From a checkpoint of a small mixture-of-experts model trained on Wikipedia: 13 layers, a softmax router.
Below are experts of layer 3 (counted from 0) of a mixture-of-experts language model. Rows are named router (the router's row for the expert), down (a neuron's output weights, with its number) and show model dimensions 64-127. Each number is 128 + 24 x the weight over its row's rms, rounded and kept within 0 to 255. Numbers have three digits each.
Before each expert's rows: a language model's description of what the expert responds to. This comes from a sample of Wikipedia text that the model never trained on.

# expert 19
It responds to: Word endings like -ers, -as, -ies, -ings on nouns and verbs in film, TV and music text, such as rappers, Screamers, stars.
router:149112092143119129119121138102152116128137127138125135100110153131116139142151130136105149096102130172121112140136075141157123129129113145122135128117136139102158132111134123167115100129116146
down0:124093135118136099122136125111101144117075112133111104124119156105089160128154154135117130139135118161115067076117149130089136132143147138119114111142141214130125125161134159122140129107129150
down1:122065140079123129123133182122134089098147142096147111150151103141170115088097097140177163086088166149133134102129151142159107101130134162139127152113155145116141132131117117184171136130151154
down2:171169129071151165136108112160111145100125130173098098150176120150146149066108130133113117158116139160120085127143123145116134130096159164111126122131086132141076133105140140094102099101117111
down3:160097155146159087149191137129136104109129139129117133119174117099121121132129148113138146134141117156141124133171120102114084168073115138130132127117103127139118152118126133116133148136139118
down4:134136103138179115149113170179103135164102087137116098141114147130114134132102120099143098130134117185134137118138130168157119112169127147168162137106127150090104121083105125134185098108133152
down5:163144090111137112112092125122135154110137155109104135154169143133161114150110144102177101101146094122148119156095119136125109164112151131110125126135133110111093154145136121158139087069160173
down6:097137127124117065120140109130124121158105077113067122115125115125137145100092151155089138131128097127125087169126159127114140111148121133149143136130127109137138131139130131076139099154140132
down7:145121191155124079126136117105152136107161161128127094115177143142128131077139159121144179100205083155120148165147105158151144163106156153107081123107117155169116097112158126159151125132123153
down8:133132112147146085095188150168117135155121079182100159123105071160137162158126090069130164142120119160158103119140108149129158088128114151102115168147131143126149136138188151096141149161115147
down9:101150142146160116053114156185155143177113151096131090126134136116135125111134112148137100123152109148078109115135156135121133140145120140137111125134115124168128127118130166156130158148153129
down10:105109149114122131164146150123115141123163115182118151156153137147136111071139081108149104124138128162094174112099147157147113162097149142080102155127075137087158127169160139112144154169151101
down11:172175137135156123163117151162112100130133122124129126102160163116106124149129129127142138101148146107103162140169096124155112160144125137144081124083152102124089115078128140122157133169097127
down12:126112142148104152159095104138166157101104131153129151132099139141069147108115085128121161113144140123128130104150141134100157118128121131109108120123184161092089167129108149114070101129111147
down13:113159128089092132137134117133101117109172127128138127117123168098093161094143122098143123156182158094129116114131158162139138123130101110158097152151130094135129089142148131141138113109139097
down14:166143127100112124140089149142136114148157066129148137124082150099116190088152128146112135131159108132174135098155135139104109096091131149137137116133171143104142180100123162158164089124086141
down15:157160116139132093100103147148146136126102095125112167123120166138125131164100128149146110141120093144108089131088139167128092148097050136102092108059108157148096154124112125101083120129147095
down16:114135175096151158149172107092128132129120193145169139156115118129105101097105145139129166117061113156170117146150107094112106163146106106140141122108149118144128146170126130131113106176170079
down17:146151124100107130133096119166108150129090126106136131134124145076131188159111183133127073120147129106095169121124138180154159107078119120147107098147110164106093120083115122138113165112148122
down18:160161125144131117098111149146118097131085145144112126155113111149127098118093175107083141116132125117130132148151151136138130098179146142147106135124151101144138147091120123109125085108101096
down19:107123116183182137129104151090134092150105131114167142130142156093162120156129164136101156086115155127121136145124122161174152166151123127102092150133164149134093128151059111153101147136109143
down20:097122150118125139117116141180139107099156137120111089140133115100155100135148139078078112148123132099147160109069130127115089177151114152142124129095129157148105133150130122127104130150149129
down21:094092136111154099138121097132096152148139137096119159121119114120144143122110155151144146165127094134104126136145128138118158129129145138172118133164102120140124153155130153082116137171135140
down22:114117117119102146103115104118138096155125125123126137138155148136134106134113111133127113079141144111150163107123150139155131138164148101131138153102158131169134115106065154123135140134106093
down23:131122143139165105153121154102147118130098195145122116154121137107093133095139156135127139104103109109160141097133109140156152138142149123142152085097131176094131157117153179158110106090117114
down24:164090156098165146131155122118117161121128141126120083162093118125086169162150142128128128146125098114119146149149144141136149140155120072138156100165148138168126148100112140133100112136161131
down25:154121154181104082157137108135104130113144155122161103121120106102120128149150107123092134120101094124154118091111074122111128154128153110127150139125142094094117108138149134099097109145164098
down26:087148168128112107096120134091089125119107110107128154176123126145107134144107104127122134154162179117117114146095119130147132128113138138103122134103130128146113146144091096134148120140119128
down27:113146161140125166173132147120121112158181101151131146120145154108130153131147158118129155105114126154097121114141119102145152130134141146143103132114156098138135126136110153090118106172172127
down28:103108103142154157126128097144139131125131121108112114143153115127139047137135188134131076105091083116121104164132094113091106112169125162091104103131143119144134144140124110106143133144147092
down29:154113150152152129108135163148102126178139115098136131110140107127108109171138136117119134151121130113110138124061146158146134115098164150112108170106123148117086110159127135098114181102142117
down30:108108143108112108174125145089142107134109114167160134128146158094084074125128147080182102081112186102171154081137125127136089127127097130098145108126131136102137121145159116112129140115160119
down31:113147117132143140125141144124130109139141141115118131151124089160099157125149161110106071097168167098110099133098141115120180118146110147136108131149137130112097144132135130173195106150148113
down32:144120067122107114105130102126151118174138126157120111149135137161156132118138152135118133111101093188130105121144149120120121124117114124174167150152150144119110123114131127100116138166088138
down33:172129136139089113136118088111128155181123112114135130135125101161137142106120121113139130159125212140146127144114155145115169123123132174153122161131143149177172132133147128109141130147132169
down34:127160135132111089104100182090104069157185163111152076136136102135134153126113156185169103181114120104136100108165149154165153192114134158157176133127143130116123124145126132138123098138158155
down35:155126118149069142089133122135111122091086121134122118130147106147142127125121137168157112117122137109137117118102120116142081136098120123143124113158146142138137078145134127114088123122125130
down36:125150150136154131122180147156154120114116143118131106176163134127115163114153120117120122125100191156139146076123099105147124139139139123109195126087083076160092115127111099163157116157127124
down37:166180128130082159113147128149164133094142110135131128086052129144138104085138138148144142118112129167142132151154097144114127078132114107110140130139152108140125119151119124147144128154117136
down38:125159137100093120141140141149136107130154126120078107165117122167130150100164128105100116117152122090130140152114130082157171119160165115137111164145121098113130159124032115108138124131139149
down39:134111133145102130117129118115073133135115115118139111117061087118135119107151128145141126137144123122125114128144142101133162156131131136093135114123157134111168084131129133146118101071171136
down40:097124127090167157102137120107141151156106148122123143124087100166132150157170098112184133085130116141097133086130126081115114152135133133176110193132124102119143150119139109115181070162134102
down41:126116119102103140114092221082134150122082124131160157092124145106129130108123135112155160131138144111139141119128117115091155120171162107127068114154148133186116153163109166104115099097132138
down42:087126156156196133115112168109147178126123153087141160120091175132115131131129113140119129137135111121104115129145152127112090125097123130118158109155140160140114159164130097146080150102134122
down43:113130118135134083124107109135092142108114181167173132130159110126140148145090148117118100135148181115087154151145092159120123091154134123115119150092119135118147114132115149128133136171172141
down44:123117154114143108134127128149098104136150118133087080113098108103089134137134104153098120131122101159154088099147104145161179138124140153136119131141100106158122157124156100142145133171185114
down45:164142160124158143134181191160106124140111138083099123118162123152126152138077119166125137170163099145122145105118163133159149130121083080121075143084126155104114115074147130114124141117180116
down46:125121133122129103127154137113121136101119163139106141106106128162115102144107131117128088116150102168091117127135073118127123119080085112172110143107131161110129063155164056129122125115123137
down47:103124137129097154121128118176138161112177139126111083119080146127138152122133118136101144117164132132093058112112127165129129126107137125114113117100121126130127118134122151119115137119094101
down48:138117118140152089159134149142108112150147161149099147160141115118129162129142128143131121121120094122109118121144125138107117156080143139113131138177126165113148145091120166131112110104157093
down49:127133107143101100135114118109118127106130118126152133130132133176113160134132152107140134110110102133124180104110121145124126167139155089116090126173129121115136149105135101060157099107126159
down50:144122096083121134121114153149138141098181095132152161159121096128100157086111096129123125134126119084104123089106137127089136149089141104126108064162134133139103130119121149108103118110132155
down51:133185112144128140135114171083147134122134135137137081132102137154110151131127074131136134143125136113152119163159133172132192129110106128148137146115132137119136111133122110151107104073158140
down52:112121128133157125108153132088141099126096145177130082153139139122143104140087140132122079141098121152122149097111171162132173121142149102165114128154133118144118113130138156138183166137148157
down53:166155160128147132114134100155117171158148169159137106133156139142109097122119141095119137102139116164118136099124120084147127117136110137135140128124106121090157110145155158089109114071154142
down54:111148110109124122136164112092155135105125165110107128112123129129128130118140118100144138127136144117112129136127109093119112128131144166134137166115154120159138156149172117137142120133107133
down55:150096124156109144123140100129136142135110116161100094145121160111131144125155108140113131118090117134132142092114079176106151101098108149157161127125136117150126118160126132099117136143142126
down56:118128142160139092134149173067168112163157125138131099154106151098137133159122137149145149117079106139133104114113100138138162120133120144091092139151153160090089108138095134083134149131082130
down57:086099133172105103139123137137120123161150164183135130103094129134159173096088116124154088113101106106114122108099109136137157136099114142112127154112161102171091150092125122081137159122135125
down58:131127157096157118136100136140106070104116125090121123163104130180185176185124134158129133143091131131134156098119111124129137173138134125160131084163132145105113146150135128144119145110078104
down59:142111128146145094111096074144106150124088131111130107152153105143160105125101106134173114119133143125156079120133170129103147090146174128148180105122125129138126121114104123120154139123108126
down60:104131099130093146151099168160093121142123095118137097095127134146114153087138142151109127101132153146150102167102141116112126143169116126156070118090117117168168148133079131170112145111100157
down61:151144055145124119152135139124154141125096141173146116132124122140112088122189148119130148159082113124127133125132081090068114124152185114107084142144135120107125118126167111124096103163129104
down62:151141101132075152108147133154129127177121131123138115111089117129123121139114125124091141126118103106136094117136116162079159181140113149170117164110153150167136110125125146112110182145075128
down63:120111115149147127097137124137116169113153135139140098149111128136135138120142103181130132090114137119093119140147115130113087107115124137151109105117120130081063120122077116140149175122127113
down64:096111121076096119161118124131129157139133164166108088105137147099135149099152129111108168102118123159162117131111081118127116112148125098126145100115096130068146127141129110110126122126122114
down65:100147131133158112093173121140117117097149151175122113148071165072133133112129140125164167123130124140159136126113133124142086132121130144116145131127122110139150147138133142108129102108063114
down66:108117108144101117147110085133117128137117113091129130130143102102130134163079131121097122104110129120169151119105189143133149155142124117131129107107122145086107154136108123123113132117099105
down67:138136126103089140127137126161135118130124109077138124129101150108138155139167171116143108148130109128121159098095115107118130105122126120098125139125156108124131115128154125123175128135112128
down68:097136151108130157140130154142151111134109126147144094123129189110186149106134110160139171093126135103121112200143099190148162151137091143139118113093124119119140115078084122122125132157138144
down69:125101090155139175173111115111126101120168184174080141162174138158149105170166101105085099125131117091121096154160115134173157143120156129149119093125129130148135101113109098113127134103170152
down70:092130166127130145140131156099079134126123108148113155118145072107141130137150159091114115140118089117115174114126145125146098122189156130105131091084133115133131138188160111129098162115157090
down71:150074120140125133123142110129118135147120126074118122092132135095111139102163151137137093131149153151115114119117168137126126146108095119132142119121133128139149172113144091090082108193114170
down72:124143139153116119112145126129129109157117142129115115142144127121167141142199123156161104098134096158141069102167093110140140152129124117130088180132144168160138125173136128146145175127097128
down73:066094117160108151108124130140119098115136158096129074106112164152135153122119140152100102139113117088135186115132116104138104132125113121172102058086096127111173147120125115153127152130122138
down74:116131184123142159120180103183101153153136108155127115154153170085176103133106145135156121160156164144141132131106120129147137151163115049074120105132128173108074143187145128093165159120142135
down75:130149129137135103061097154147114117084129124144117115152122148119151154125123122141117122149142117149157108133135146119133150164108145132107086160068125169088103099134094130143141121131187122
down76:091149125136104100142097153072152170153143144081134148120178126090113128111110111162093093128124129112156127095093130160130190147117180134129126111137168201145135115116098131090125151110141172
down77:149138153170136126120173106141120109116127141118124100137074157133082133144117164110117108132147102142126185125138120136107144127106110119149099099122129118139114111168142112139105133136156154
down78:193104097139121139135122084124139141131134120091127130146098167165117147161142161160153140084108119114114143122149131164139150131139150104117137124099130136121148126194141097182129166135110148
down79:157156127115115152095117129125144178132128133173133102162150130096191105152132156161116148112092161154135091119152158137130114091134124131129174132137146129131096121120109105124130187109126140
down80:142139120131144179115129121117111126134142116091099119137115151120127181138111114155114106146153115175121106131132131116125116105144136168129145119150112112157124125151104136161127133146110103
down81:121133153094154133132066152139101119115168106130112101125123188159127099105115141115167134129114166172060147078135144154124091137073130080111111146111132093117126160100125148142149152062096107
down82:139125137137130146104135139123090138119126145123139132143118099159147125141138120151105136090115116084124134091175101167130107141106143082123134120158128138112172138148132072137115143146125116
down83:119140121122138090193120150097146124131102156114128106159135122094152111145139114119133102157156137125156118115143117147091126131137162145087118093135118111117155109130118131175107108124207107
down84:120126158130114097124128129102169126150139131115102148137094075092164095126175160105129112129165095102102114162116138148111118200111147157124107110167121103164118153161103130152127146067079152
down85:150178077120135128132173127130138159142170138159115138160092133156106138172106161145077133144126135138111136147126085151123127125178124104144095158141146124124150141149129186109141110122111124
down86:120152112115144128129147123133121172126127085145142170150090138149112123131113183146126140150097164123111103127124159123113093128118132107151147170129164125123143147129140157123122149139086116
down87:108136110122130063170109154165132137143084117160125094125118134112102129120152121124128153131137093094144118158096157099157131158116151104154122112106112089103092095117136131134116150110095099
down88:139103162146200111180106149109127161144148128122109137136111125103128151061102126098168150124117089102152121176116117103150130129112095124113128136129124106152136150114091116085100120102135141
down89:115140095094100114081132124150141150127141131125115151121180143112127131091096104098107130135156149130151094134119104112063116130140120126137122152177098135153107106139157125145131140121125128
down90:112161101068154159172107118109174105101119126087134125132137134111124097108168134153156127138126129096129079163153114138168131149125126115094158139119119108131126142141106135129111119123156115
down91:104099147137145129108126137129153085136100135137113132118144130104086077144127156128111109145147176094154117126110148125145151132133125132136117071133156110139105138115118068139127116141127155
down92:119113109105150157122124112138131129118106117087135122151120101135113148117106118160130123072107105152162133141154105159141120125152118119114147122111141061152130158134088113105190130159164145
down93:132102112120140102128134105115143163098169148106134110108162071143150128117119120117142145178117132149124097131132082106126162141147106107118147134135133082154112128109150136153060152160146098
down94:118136143146128153122144117102135113176159135097112135120110111166166154160147106123149130127087126153169153096108123159120127108151121082144119158125142142102123115117136130120158158137170112
down95:151130113120130136101128131162140120121112119074154120098134133143124150110160179146129111149160117135111157161098095145118130076134100169118111112158192101155181096132098134096164070124141098
down96:122102139124166123092100146170104143146120123100096139121119110094153163161166100132114076130136138115139135120152140156133142121129155163121105084120086153157171134136133121156116138139151111
down97:156185100109144093122124160165136157157096093142171119109139119111105088144119192133132156140082125084099113113168120107138105120122126143144150137133144152148118092158079109156142105146150133
down98:148135121137137113122136143126113065134149134113095107116129080116103067133119159123173115136099103166147160169141107139149149140117124127116112136162186134100132149132162142124096132107118112
down99:111132076140107134112144159139106148132114098131124105114133147131112124168167097130153130152127109103115178154146108146168132106150104103173104116135097174109098103121092100135133154143117106
down100:133104137151130110121172166119121119157129133125123114110138163091158164102094088139131134119145173117126126142085110174199146149129129115105127122133124087166107141111144135149150134106134097
down101:146152125140142142158097124117113127116129109111107101101133126100133121126148112137107137107129136111078144094126137216094115128144099158079090106130135131152098091083138098096132118128163145
down102:126135097129126134142145103156167115125181114112106124164149110132151174112136174088130137143092154190125149139141106094099133121146138092099129098088114112149167127140145128135126140152126105
down103:160154103078106088138130156124130114140097131126144110160106104106111130162109144116123124140120120125128101180115125111123075116110109133143120130129136125132130157112101122108146100108060116
down104:112127148146155120109152116148148150133125127127134113148121129137051104158098143069148097101112073111165069145117091138145095146163150111106113101116144125140140099122120159110113140110128154
down105:089176115127181164144108131101120133119140140127132161146107134162151122121122126121127089126132092160113136158165144102105131100142099165120097125130128110096126107149108116103097140161140101
down106:120146137165119125149136137172126134145078148128121127180143130138151094120143151118098121138084110151164130088096182087150109117139144126167150163120094123127141153093102080151149161138130119
down107:109100151128131135098144097106175140116128197138117120102120073128108133109155115104123111142159125139140093164110131117110147138138080104095144109122121094112129102137136116132143107083110180
down108:147172148155117160116145121127139105150199139124143156181140124113133124122128133123134089160188120146144112150121143149157140118146146143099147145109128154123118114094137141141170153158145115
down109:122113085132123132135147180112169092134130153127114157102148111102143156134112133082136137127137131097096152147138139177112113162126094116127081118127147142155125131165137094109119137158160116
down110:107105142134181112133162121096112116110132123135132128135086126155114112099122126170121102133134105131151140123148110103128127118180109108114154120110102138107131091137173145141122099132140145
down111:125167122083145130085107096168096104102133140122092132126137124126129150096095125123105115141173113162109073120134131146120121101131135148105138119170110116128132115133109129123143103161153124
down112:120114126119139137113136105143110101146144146130120134170129135141162143073125093139162113144123152133118115137094120144118140122130141122123063138143124108142115137124122139127097153126131143
down113:140130103135134137138101123151161135120137126152128119099162153131136147143146103124102117089121141163154174125129132136121129093135161130146127099148126132159126118151153103106122150131180139
down114:109117121122101119111137140133154150092136118181128098123104143129122155114135136133151117056120116112122119133112127109105137164129115175073124148133161127157058131157176118103149155082147106
down115:141109109159152082130131127156167115097113142110148148194186105102143152125126118090130117108170099120145111119140133170151097129119124105126180104122133138103111094152124100142098159117159095
down116:138100119139113160100105103145147102096119153128121140186136124117177101099118125094136141153105172125103118122158137134120161120133120145089135134116107135118182127162154146122126118172153135
down117:139157145144138144128115130096124068132175108110093086162145103147120161135147128121115143143138121095128153132088163154155129068104165104142110132143177144136126143117142118133082103120152144
down118:104128101102107114164116123114134150133123138143152113120114151100093121087133107122100160112119149115130146169120124132078130149135112130119123134107136063116140141128114135131136174152124158
down119:170149119108132172102118136122113150108180121118122116164114122144123125156095126144129057148125136120099143163166117127103112154117088163086126113146126131103118107157128134126126128138109116
down120:154128142078095098102139146123122119140090114127191121130129122146107121124125145172113151115126164157119135119135110112125113118139136134096078103116146182142167116127167149118176093130142131
down121:096146121130104173178157166119103121138141161104135148148107120131116115174141130175115076130140112124110127148140121102151120059088150157123112143123127124183131128161111088125112135144168108
down122:133142118117147121168110115128117146105142105166135124129120137120111137177070125147158126128131115133143148119125128089128115157148097118151105135130111066117142126082111109129102125117161161
down123:105105120154128123137145103149093127136101146127106101106122124150113158117097117074105120119139103112151111128119135141138113138162123109122097106134127087100084143160160093109123145151118098
down124:136147155156167115134149129088128182097130105132117133126135146134152091100142138129142125123124113074142160137094083124133138162147143112065129140142175147130114141127116138126101094112172100
down125:152097134150101099100122180131104163111144138151087166096117104113121128137133122119105121149135152096090178161085135187118105135108190142121101129149136119062131144160143159139151152126143150
down126:124093143129157126122159140106148126143128128136114139141150151116099145128158153160190134084145138090169128100169132167111088159115139098161116168142098147124147140073104127160161177113120148
down127:132121117147141105095145182113131145089106110120108153129074125151156159125143161103082106142125111139131103117164153124149130115157159146100116121087129095154139142141146129101096136090148111
down128:122126151115137123125136119119155150130114166084143127127161136092108121163132112131117111093141086154109108106070087129127135133122104110107158146109111135132117116103116116125107125136083105
down129:081152125131140106123144117177144116134109133105111121127132151127154107140122147181147126137152092145183160149119121133083099186130136086082140135099119128152141078180151101112129143119148131
down130:156097116144101164106108092114108103117127123131107103123122113091184145141160085100099139128116124117147109108129074123125139145098118130148148091094129143132127182116148135117100126118187138
down131:095146151123124112159149109165114099129149147117130137112123137098133115137149148127101122133138156155123104127134140118139164162108149146129121123130150134084122147122130097155115080113144128
down132:154110101093136129168140171155152131135108136114188133130112147123121072142162120147145091104118147118155179137095157107144125170100128131165121115112151127131104105134103151098144108102161091
down133:099146142139108100121121101103140149127093166135144133155136172172126112094174122128110109112121144139133115116127102154170181130129126149160126107118166163125116100161172108128143132131126169
down134:106103098122098172123143134111147112146148109113126121105088117114122147093139110110101136151097134122131122121123108082132177104150162093156140133163144089097122130116108111104126134136146121
down135:084122143119125124193135135128117178124121118157123103104094116113144182118141101155116148090131090099163121136095147167050153124115108125100095097078140109107112160095142114131164149135125099
down136:138146162128111122103113150111153115118167148139116142093157094107122083122089152084160143124136130089125176105142177145143160153125087075168132168122101112132111117162123160110112120158111100
down137:114083123129077138148138138136111135127070102115173193153107142116136143152108101123079079141098131135130112159133147114124117108072136137137130136115148139153157099113122124088128120141171144
down138:116110118140127116107103139141129114097099144150208135151132076128160170127158131149114166141117126145149158115138145124156100124120132129108100114134122123176127115108139145150198172102136108
down139:122085083098172124151108138143129140116113104123114164125096130114154131093123139097121161123143153133142132116149119122157088115135103142108135142120130110125177128099125155126102089099137081
down140:093120120128122143162100126118083092106136160109158132094114146100142165144141081143118156153164126133146178111106111083174136149137114140136102148178155111095131114177146138109083147119121143
down141:127159123116144063112158101153132145131161134095153107090168128140157085100092114137126142122128114097106160127109090149118128117091136166105147107119120102142124156116131160144179116120133130
down142:139109140122120081126142099172140111063129122140139118113130173127127135126103126106123150129146146112120118121144092118110134141151091152146100113131123150147104128135110131127143141124118149
down143:156112154082130114127101140195139139149108100146149164109177177136123110147098116158138098124120190104120137101113136132154147104146122119116163101126110129099082097137112113145075158144136098
down144:102121118104127121122126129137143142132118133147140146155131097159123194153109134086129132137164112150123113121123110120153119112118106118102084058100089137138121135129152130116183103117139102
down145:116145088170130122148098087106182162166065114139157112149122116122156178134128107148149163109162114112132096139139133146143124123097130171153113139133137099119194120144103140133119186151096129
down146:116196110149118144131134115154146110141118110124154122171082098125122104138099093152100166165169144129127141179174165159138117129104119146109135099156141133131116157137075135128133114120141145
down147:131110121102167178115118133168168141122107151120126121138135112133186149187102138118157145140113165160155119114123165146145140145114092146113126089147083134089113163108149138133153131115151114
down148:122139152140079167129081121095193113128139158173119158108158107110127100116099165103122108153150123142117142169086157121106121130116150159132113089152145141135145112120141142127124132078089139
down149:123119066114139115102093143106145170121158088134131131081126100131093142090117127119152189125070113129151095103152102097143157123171117101131110173164133120129156145157119086139083148096132086
down150:097126138073137103121166154116117149130144131069162151068101122136123162132167100132131115148136142155115147131158140132131138097117133121103127152149161181098162176088114156122141124114140140
down151:124102109070087122146131145103160128128161085127105103132151119097121103096148119170163143158156106129160135147103123135138142155128141116130140141141109107108107148132164110124130129130152152
down152:166172123116134117110117116138140167165137136162111151127133172145123143173125128148122093120120166107151123133157118145150130141120116130104125128134159113152120138171094161127125089071139105
down153:124127109116150151123107101123104165151114157138102039198154125134194148138109129123114142156136093129110152124080114145123126122174129153118128125116144143116155121109116151111121131083123118
down154:144100146121125095097105138114113154166131096139172124141159133138125097145105158120106145151138133096126120115149133112154126125127101132067128106129153152137147131104162128129115129140127142
down155:197118125121125100144185153123125188171111137134105089142131089129147164123173175153087102122088156155094072117142167130108144145112150108084131120084160157151128159125093115129112114148102104
down156:110079142134105128134157175146126142132112111135170157198112151163138137133149083172137124163180145081140111108131163194096145098094132178113128127115112131130130087118155094120104100140129141
down157:154126085119112151129144119114164088177095122170148151158122095112153112167115117194130137139128171148121095157137118146130160157124122090164164131143098157142144087136119141145146133147094140
down158:126115131132087117178106165126134140091127121103124152103106092156116128145141159131162085113130137162117158089094156134114167130137108134144076174095182125098126125129152087137095114128111096
down159:140164132139086161104124127113142132154084112129134135085111160153145114064167145099136145098133077133149112160145128135139142166101100093132151117145122115128110135128113127139142152164121128
down160:148112145135148115169141112098118153101130126155152134144145149093094120103135155133120137124110121128105110076171162096112151136154125157129145119118137104099129137157112129120138116160106117
down161:144096127145122086139128125110110132105117141107127119151072117123133099152164142107118127133163129127137083143102138159115139114162122156120161148111110137127087109135127075156148111131092087
down162:122179096140110147117114059155144147112123155119151131111162143141164141165127130150125107154111164140111130114099153146172108096105159157144147126079112140133150161123118113111104114115153118
down163:165132144140080119122152089126125120107092146101137112161083104107125107156145133140121108136147144111158131137160140172132158152111120111133166124146121149106167157142125165130179145132147156
down164:143122130120123104140158112126130152121113139122144130128099126120101095163073147140117094113159171110125164153176154131099111126107106154147129144106160129130136140115101116160135183069084129
down165:102118107127154116119148164122106146146122104130154126076131158102113124135120135126119163134096145106148116129148190084137116158161098098138159133136153153143152134126110146142106121119104085
down166:114095126130163185112091183165143151176116122149130159153134120150126095140165113128107160123090113081138085142113137166105115112106123137099117137155132179136115144169128140136107124149147064
down167:165154129115114109143102095096124079170148106131174165156073157166125141097134122152153127136155106112150139166097130120117103121178145144123141138137160089097098087109081128129158137108104157
down168:077170128123135174127137142143113095139125104102122140155190105117125081104110114134152149132139151172145155132145123106139123153169144166103131148142096154132123114198113130121087132104154095
down169:162122115147131141188149124101140117095134094128115126131095146123106162124110119116146066116100125086098213193147115097150143129124205125131149093157166126139157085141114168139136130149128149
down170:107124128155089102141137118123141113147088135131105134142116142129178125150125148137077085073123099106148142141091138114169090136161093112114165160142082137116089118092100133136156136135115114
down171:202162071179125125101138159140102104167149159102150138178118137131102112121174107139086122107085137134095135135132128114109125128165110118097133101118147169125159153143140120135142154152152096
down172:133117136102150135131124153143109103148101159103120128085109103138151163110110131117111129104165135125113113147120114174135106139069116146110125132139158129117133139135125103169134092135109117
down173:162122108147130143133141126098137091127148126149105130124127138123140133113128142134116106153126136124118166105163094119135121118106103119135138143146100134109139125166142173137091129100145137
down174:160162148129155144135160141146117113154056116146134099175126112109155099153111167102144129111139119155094083120134108143135139064126089121041150111122127115131136108173074142142152143093097117
down175:147122122130163104137124142120163164151122110112137174108157107139140142133106123157167123111139128130173123065159132147130145154119115101085126126175131107141113143148140164146116133101135126
down176:094096164109111094163127165169104156108146145159141145148139155126134116108128119117139104150107083130137120119126125166113144141141082098198078113132131120162098106132131146108157109122140142
down177:129148116099152134132146133119127130187152109145131124116119135167141125143154174120152125131115144158123112100126133121115133139127141137093121122128125116106108135139135096119122095160098144
down178:177125101090127082126137095143120130087150146133145113165140080128137109137124115135148105161097085114127102086064143096127093165166151139145158099123127128115107132084158155110128142084138135
down179:138159143120132162131116152110117085108145139129203144131135133125203141105135124160138138138144144092135113173126124147144141161138119139112112163174110115193106177155106131148142096085134136
down180:155144149132131149138127157120129110078097119151165155112134122083124145163127111107095113125145110118097135111125155131131136149116114147128096154125158138118151133099126087128137128152128130
down181:120111113131133129105117151127076127143119176119114138143153123152095131126096083142153149121126141079090124153148136137108103186127119185118146172120125154157156094092177150151152096191142116
down182:133147145165108145109147149094164150105108153128157105088097099146141077142140119122090128108137119144134152121151136102066147101154089130112165133149191093144140109148154148096118152080074131
down183:166125112104167147140160123141112118139149113158147108118104145114116121142050101162127157131128142159097138135146097115107126112133096114136129116142092113099120071097116126124126143146131174
down184:131140133109085121144129099161120109128113148136107119119148127147088161146117172149119118149107124117142117129100123119116152122136149095149122115080137143137067130148123125113084122139149128
down185:117053135186127139143101165100117086106141142143136118115128106111121141145130130105107113126143105109128119131133155148070115148152114098123110130141142141126136130095153132153178131121150127
down186:115121135135117104148157127152144132155079130094153090116138066176126085092136096131129137126123149089132178096126111117132163110145122157160148119108141111161101128110123186117154172142122145
down187:134109113145112138181137118165149111117150148077120154136149099137123170133107163136137101136159098143094083115134091149140097143083166137113126115116143094103149101168124131095099162141126088
down188:103130139167123120167119085158091092116143173141130140125105117097055119140090153124111094131132123124119136160176163144117160098186147154106117137124135141116149103141179147154135131128130111
down189:141104142108111104120100112148124119144115140126102146157148104145072138098117183125112105125120148129114123122110120154147151122135138147149122106103109110121169128125157165152107172157109085
down190:105145116127140113145116111104140089144126142100124160141138183116158135153130099130144141131108153119162117108088143139154117144094124103148127119098108125145081113114120120141124197175163128
down191:114095121119171105132110116130117179120137088118150124160122104100128116096150145123140112116156145116145104199128123151137151107136126120097144142127121149138153173109157143128128067089164131
down192:135152165116092127088120135101102107129134144143100147098098158127149133131114093171138147204155150127156158157162118108126114149094088130173147136113120156158115067120134107106123133115134144
down193:160108169127075140152109139126139115039148106115123107115116140167086159110094125098152146114103166118171145068097127162143088086192128063144137147140127157124148126127131132128127119169132108
down194:102135115135112128106093114084158107162135135122140164146113072097105167106132111127141110127137134146133113135104137150146137146102166126140175119087102131141141148135114130157134142113095114
down195:129163115116094099139160168102111115175157147154102149120155137111128100141122131091153115112109101099110120161119085137104130110088130106108151172132118140146139117159117109127112113114069122
down196:135165156107125143114151133146165103103173122121135169159137131109136168102150097149098154100148135140117167107127124135126104185103119142155119066100127089147150140124113133118155121126057132
down197:092136128157128118131134136147153173136125142106127088120145093181155142129167136150121091116134130147163141152162102151134125126147131118139113101161155154097138104065110135141164112134077122
down198:136139103135148108108141118136107144151122148146134083120165136099078141150106124105123146142130115109148127090106127126108088111176137145145107097129108118083137100100134131157093146190134085
down199:149168122137161141108152128173136156113089128130151157099139098111135125173153151153135124093142107084145126159156149138129100090111145121142137142147100160160173128100086129160132143187167113
down200:109142155134152131171103120135198139126139127138088150147128163139147159154167153133124165149094123144143125095158156102126185147155116127163124097112121123137161190113099137159118093122147115
down201:186132136119148136106122123177108124128152124117132145150099089103129123120136137115108158114129128141090095117154119111167118174112098132106125121078111102133133101115173180133145116173153168
down202:167113140105103126142132122171119119177119135105120148146150114153168131139112106150115138130132158112131107173100143164165133126113093125112142128173104104127135135108143138095131125185139138
down203:156107126162135117079151137132110141152148132185102115110107140114085149134133109103119127110122090114086095108091161151132102114135119161104088061126152125141119167111122108131123135092158132
down204:128108080124136195141146120101164103115117100117150143117115105141126107074143135148136126170106152130086139084102078118108135097132121155137136114081183116152114134124144121137124158075133138